Weights of a small mixture-of-experts language model, trained from scratch on English Wikipedia.
Size: 13 layers, width 640, vocabulary 35673, 297M parameters.
Below are experts of layer 2 (counted from 0) of a mixture-of-experts language model. Rows are named router (the router's row for the expert), up (a neuron's input weights, with its number), down (a neuron's output weights, with its number) and show model dimensions 520-559. Each number is 128 + 32 x the weight over its row's rms, rounded and kept within 0 to 255. Numbers have three digits each.
Before each expert's rows: "raises" lists some tokens whose logits its average output raises strongly, later layers aside. This comes from a sample of Wikipedia text that the model never trained on.

# expert 14
raises: "-", "=", "Scientific", "Personal", "EP", "|"
router:159151186128081110137118146143100187095138157120107132078084109103173135091110151112149092108095135100121147155158177153
up0:137118090100131125069211099122091137113165136113098122158108113157129118105097097127184058140163078173093170104141152107
down0:129151144112132154107137109141148174046156136091096106141113104116115128076080138137177093105112109166166107155077088182
up1:126111150083155059088134149121128101120118120154146085156169120138078157164178100120118060115128120119075131128086099109
down1:124146116092115164106185085126115142183099139145161127148092078048156121110097074132122124087126143116107126120197196061
up2:145120091157125120086078124096151090151109110123154149110074121169122098136102134133103134136119148141090115094127128112
down2:181143172137127142088106124115091078121141121160192095097113189184168122127177134132102116126086096133149121091123161155
up3:118129113127177114142137127105136105131101082097096187158087165165124151179178088128145163114156174197126162116117134146
down3:113133118176155146149142165131174110109115180232131106124177166117151149101132102171148120131091130116139094102193064118
up4:184125152180132114105119154115132142122143134065119145202122072077127169190104116109156144128143092137117164110137151073
down4:139143177189164120109129141089184111148131130166158105159142119121104103035162107087164169148099149131151104125152215088
up5:107138151118101146088166122075173096122149166126131094110115100133107126112099112216144184136124142150126131126103134153
down5:138127076056158109157092136177102087112150134103117170130090118133124125133109158107128155108174121142166109106170137128
up6:150068178138136054145149133116106055182125133114152104106169143152139150146147154127166089166082141125160185135092125120
down6:148137132112143148164145104157102130192199116134143159190105133106131119141093082072107126124086097126144140133118127118
up7:207075108098144165101087182056155109104151116070079086100179142126127127135080104120133060067164130130151164122136126155
down7:141118119139102182172154145144124124097102193152168133157131135161085078113100141156085171086139123129183116151146134107
up8:138148181137133085081150138123092075121092102157134103080111080143078096155148135121173137131119132111081126139114095128
down8:133116142128162142141128153224155126158146166168114101112039122189107166150150134140126161114093151046174117135104092160
up9:113140105081079109113147152067080108189157087124085119196152075106164173129142082153191099101144079133118119103079115148
down9:120180108120107177121146139135135160169126108143116143128095107087104124093164148120137114118079149092148118143149064101
up10:108131076166178147118155091159121157167073139133150154136115101192143127122180129130131127128068101125123171183109122162
down10:088103157150145118089080170115102171105153127117130139122057145128168109124130085108132149107156205099108123119119141155
up11:119092128135105147108126148141169126158137148127085113129110126136118120144140124124127148128109084146118159155125134103
down11:104140098179194100178148143162141103149135157119129151166168125139113137115090091165098122147159111159140162106105138146
up12:116182153137160188096167124146116170193205166106181152111166199107164124168134126144103188130207124161137103133164107102
down12:116066108100122079114119125158118145119128148084085128149069166136136118080168128119117113173035090129166174085158138115
up13:123163094118093159123086128128136068129109179047099099114091141146189134182219130118133083125130150114059121134174111111
down13:127145112133118124078148138105119116091114113125115137152187134141164111134126128106109108125165074083131166137186122166
up14:158118075098138163128093143116162080115154150144143171143137133140104072084077072134118144194133157082116098162173120122
down14:143111144142130162115142088133119130134108082101164097129173098086144039100169123121127129097111140178135162195147166141
up15:124119128137109108141143147085075143111175144144113189115147124135197139154091180110143124106170158139147137141081109176
down15:081134138138162114138166100194172120098127127142113130132120108101140151155079110110132139129149153148190123089152143149
up16:100121151158106121148084094119135086139106139114134118138149191200124174168126177149132127109123137177102151124088135098
down16:179142162178091131095149081099185049107135114060105120153137085098143130132146196097233088094183091154171148122109125135
up17:152139129121129162105136087132090107144132122101144119132084090141128159145134171129170082168146117152176168110133150110
down17:141124168141097180165125130144130150144104164143156103144081152115153110209095127108108171128070096100124172146163159112
up18:119115183085129178118204100118118127152141187142120095142138104096127152151153103117049132162101097182135179153141131111
down18:128083076144130109145152134097111099111172152092145133138106083115136101118122125126140155214104106120146100154115070123
up19:135145138180178129158156122140145192161109124107126114108058178199118154117090130173108086147122071158140097131184136094
down19:162191103149167109147136109163161110164091113169195150136180220164124171160155109063133117199099104111098109104112187110
up20:109089076148132149110147143134110101187110043146142069146111130098142119129167144163086151115175210141101143137109152172
down20:154181113155079082082050093148143096128095149074117153151133170143118122182090128098089093109132139079100168120164079154
up21:103104131110153143114128092131150118218128078129160077125188094117179102206130167181136135146100141096118173127142136122
down21:137136154149145133046134077170119137131121166128145152149113135140098174139222112160184122139121199159085151118136115133
up22:109120127110067103136102163190121104093204102087121127110143131102152150133154173175200081067128146106072146158102103158
down22:130102166136097126133155105176120150113095096119145075161150089053114140105087067166139149121141126100172091150134224099
up23:108114185076150116144100090139151158132157181165140160081130165138154168112160133146120099125126111179164080147113124129
down23:118083137142196105132103142097188107119130162145154187112119121174148125099110109141030179149120133182117149164102148162

# expert 0
raises: ".\n\n", ".", ","
router:103089098120146097103163139148113147139148073124159180120116151085135131116120139068189082091106131130115097079127128138
up0:085141131110096125121132125142190123081197149112146138147125113066108158106095118162149140127105197106165169048151121143
down0:094132185114079138102120155156179078077134104132061161161101115096057128109142097157150165111118166075121102112140140128
up1:143118110124159095158134104083068143126156210189081185160073151126152120138153180097128099146108177117102161082117085142
down1:079134142137132121123164127111147072185159134157156182140162151077129179185161126148100144142128089103153095164118120182
up2:156079092151146044134172149110109178123159101146173135115130123146118151150119150122179114134125076094132123115131057107
down2:116070096116099157123083097166121104153121109165197162129115148148167123114103144096114121086060133157144128118070143172
up3:070132090135115128117150159122110081136138116133144111119076169073061147146139117105118217125112091153107155154095007161
down3:099169170135151108109083114146112155072142152129138120164080177121082179159142119126142154147159149122129140140182140073
up4:080154116111096099140179134137061087153150144131115108158145123140133171140151122172182113116107130119121135141152127109
down4:121158138142161176110137160119106127168102136139174095127126119090092145165096143146095153120173103157145123115118169071
up5:180095158132117083115102164077135059150131091076113186146123123175118142176125093121118161132161121134075103118168101099
down5:208133129146117150121122103112164152147135100106095155122176094100160037115173134076100107097085092172171181206138105131
up6:114125106133165173185176151205162094131149133140188107114137104128131138079169107192123109171100190176089131089106106126
down6:100136100144154156109176159208127109225157099115137022169107054128112100129145066104077187160103219082115098056131086090
up7:089139159104145164160188116142101089157097120150028110105064140124177097131118133086108102101109163198102136106158112119
down7:160103144138086207127140116112118159109118113109147126098142170167139101112094109094114096131133075134091091073181110106
up8:134102148133099090097114129130144132107111184105070092147123097081126203169164135107143096119162129166172181155117128155
down8:117115137119106189138079104130127149091113189128169096109166097091129180098176139125164118118170143119184127125099136129
up9:100142122178073154099123109143134133121145132075077077114169088130103097088165176188183136160111111144103137138076108098
down9:117100129186134107111097121110128124140181114151102141106170147067087091070135115088109166127086148140120153118113161067
up10:074145153107130148155158120139069138078125134061168081115076159076168112102151099106070142154082144109155105147154103102
down10:145133160149186097078142123150117134099103117101202149161153083192145147081090139169134144142136144119137141089106076133
up11:133089104141096093146100111115143153081172121129156118098124135117098095089137109108050126166096147146123184104116106129
down11:135176127137114155137145105114133124123180140138182114150168117111154063140069121124141152140111135179131167092138132067
up12:114141101152078101145144097169081131120124128121146180100137116143098131119146159149132117107132120198149093139155104125
down12:104144117102141080060156157106202156172164158099138094099183177175111154149197149091128096133171100062199128181093164173
up13:135067093130161103098099085159147127087128102062131179136114108200131094108120115124173074106098114247113073073150090126
down13:074164166028169136176105126110111184132089124099126061138137146136139093099053119131162085120104062164108163130152105118
up14:125159133100152118092163138121079176086098212143135088150090115108171086176112102117054062169168150109132138113148138132
down14:115126127176176112095174126117146144117076115205144086136153134156114082125099126162146127141108120143120089126135128041
up15:117104126149099150080103105110101122115114105139203185117159098126161149180185189126158136102154179199119158086103095167
down15:141114157084141116171127164117079156153047146125133120142112113097103101099100145163142112127110066071111125100152125103
up16:176046161107120168159109099159134130045075063167126116105147151182131113214178119142135125067118138122140145156128134104
down16:129116111183070136084108134104180101129132115179132171100140123148093081075118153119143141149165134193126111146146131178
up17:107114145114105151128167129159078119167157054134073162119081145079078153147159139102094120129112080198134107147164150124
down17:073121120104135158093166069103124068126126101175134097158132123120085067128104123153122116136087113131144178106176147110
up18:144143128110083078105133147124144138093127099106132154099077136118134102092118128172108088101152135122136166117130080109
down18:129104140132116118126084142113117118140132169112129148081138131092054149105097135096102199162209152163156113200178144216
up19:136086107085128150156203137118138099135123111090078098083156131126125150071139140179134069063135158112106129135104090105
down19:136124080153126133119130103180147164091156111143168096147111149138166127115209121096066113155175148134189108104109110097
up20:169140119124077115058145115147138075145115164131153143141118159154101154141164102099140198126134127190157180105124118112
down20:128129092149114150084135135143100157164104166119133134227133172140101155122174076107121138111093113169116156102155124120
up21:100098122106156157142144139077119168133078073118122089132099169118161090149143120148098106181098164142061163081118183153
down21:151130115126061081105117116103077137173120086100120121107095110151118086121083138129055082168135118086143134179103120106
up22:167087089069143122091168124139136074144125146102145117102114137118090151150195110106127198108120162149171122163100123107
down22:117120082152141146142150041138114106164149187148123087142159150126143161112176143078152192109105112113126115124153146118
up23:095171129098118114168148106090082110119115119152129129112094132116172137110146150124160125168155143151108088128119105083
down23:070167122112181114144143170080128097158149148159123149095169142141147169127121126114157165153139143179200065094113109104

# expert 5
raises: " result", " use", " support"
router:108099087139161185099149142116183089186126111179127073140177130150052119094118079110148185188126089147164083119103127119
up0:158095160099105125142125098135058132137085115131128099084099091167182129142102167148097092092183104128061141148172141090
down0:154092141116195155125133143118044193148153143147159120076199093132147151116062119065135137095130117101122126132157142094
up1:165129136106095106083163159144018124142142154130120144165050117150135131126086156127105105148197130124100109179114094045
down1:146093149114086093148118168125061055120122095174153110120141072138142121114145140133094122134111166129161168143115125112
up2:080102144041106130131108127154108145147104131128148123099119093140104134148153160159105127092111157123142161145086124150
down2:123159135072153115159107067170100093121048120098119138137081120088110166148135116085115143048117202106091116184121074131
up3:135094083113126102154133144140144112088110135109147158145093109128216094119161129094135076110152160096078152138149153173
down3:150129138110154160154147110121151122081133100163120120172148040139122105085148125149130178112140164109118122181088110122
up4:172152142112047128089127073162068177095167142109160123104121144178187110143153186137123130111106125165095124176121128121
down4:113154137143064135140097075142097147121134130126129080100173069105137163162113197095167147129168060096135053163173157139
up5:092114134135169089061114096146121093137111158116138171092133099167124144135131082226068089073127107122130120084198139131
down5:069141119160113157079148119109131119145064131123141080156191147167104119144099111116156140125100135136132122107141145150
up6:090124165109095150169134116176102150125206129083139167092114081118144145087143112132145098063096150141145155145119039140
down6:090226104098123107107153171142131116126119162107152139144160133124099094121139136139130101255113116101112114075110100073
up7:141151111103062071114128130097049092081168116074113117101092196108136119147131191146144089131156109093087145143148094170
down7:132119145170165148141144098110098196135175117087107129141167082088095128093145201091122083114136178161095166102179151118
up8:163114107108130077182144185118085135074196159096163122104139155145154147176153134132106105087093123103140107090157092060
down8:182136099131098143151077118132131111106161077123110149124136165148109114091123116163142118153178075156101121155070101132
up9:185107113133106110072161145079071100096128129123139131133111140174127123109197116135078061151083057121101142102177138106
down9:131123151138140083129125114145150132139108146121188136159134160115132176137148133110107133118150093122103125156107205133
up10:111118100137129057122185089118097161096154124064119109128106121136187127155131125154158108064117128134115169117153158124
down10:114120135090136113120127125088143080154124117119149108136115106153134143122143148083164134124249095122185099137142122111
up11:103169124102104114109140079110082170101089139075147145125168213112199126182128156138096148124102078116153154175106100079
down11:105123112139078123117143082075114144107153157137093119189121091113130077063107154063157145153105180067119147088071065096
up12:160074125071175141105105140216082110116095128105098126092117114135148155098142157135129081103104168179066136140146120129
down12:174098123183140142142120131129138112113091133133140177157144208163152144110124118125066141160104099141175144158081135101
up13:153130181124083158162159110157110182100163146123118183163125107167127073131192125123063119086142148136111167161088140122
down13:125130142117193131191143105227143086070141136137223125117151106125113144180130149152148132145115124096099109177133173096
up14:100157081130141112098197145129088160104130170105152094154106098168139131154139196186113094103132139160141166175185106125
down14:091147116172124102111150093148142125150091193106090131115103155127174095139159127160176172105164140127106136175109139090
up15:144181163146172136106126058099116152095135155130132116129092123120112165162112163139123088096181128140156173161186105099
down15:134161115136056160156069125152151090138119149151094077120118142142121136138136158124145094147146160157119136123142149157
up16:144123111143184118159143141165113070139114123087136154144117145128177079145166134130104113089140159141124190087094095107
down16:156161216167163168159128107146146134197079101116145129112148116126152185106118149151093075118149158069151147135083159117
up17:083147164136163107139108108130077161074193125100077095130085133133132113128142134130105125080153128130123176123092098157
down17:131117095162177078060199108124067154117128169114078091153160172063143204161096110138080147088104115112155130133105160110
up18:113063114062104091156114124094095105129150163127121144140126138141188097122137104123115120129133078099102154141157121100
down18:157157137117127118129146102132123119122157149118086115103131122059145138089107140190123118094081168157089094132117163108
up19:153094189133097133152115137136128148130104143082128143119143132117169119150143140146045146133140147173155121167136094083
down19:111104086080174122117155161167149137134116146167076064165146117104137122122120152123139128001135090066111118099128112185
up20:128109111121092154131181122130036154136081121080119156112109147150193138167156135142122111123119106087099222120151124143
down20:194194124154085119119167131111105128177150141136083150096125132102164179101068161041094157106105204159077171106104158111
up21:064108127103087137135153142178016167092106118051151150158011163172172113163123118100087083078111129108150123140135058064
down21:126162186077148121142174135061167154197092144108124094096171052117150131124158201155173085078152137096144115112160097166
up22:129174179107045154109111198178073135132116164117128190140069140172168135123139140118138082093113149109116156098139122135
down22:114123152122141133086131134193110151125166183116089094147177145128156139133133151103117081097110150146143124118147190111
up23:112134140134138105091104147143090126053110152084092120117141163124118134117176192173093085035151112139051168140114131075
down23:164139201127129151111132117169140150144092160135203126145119118133103127128153079074130127140104093147158137145161133142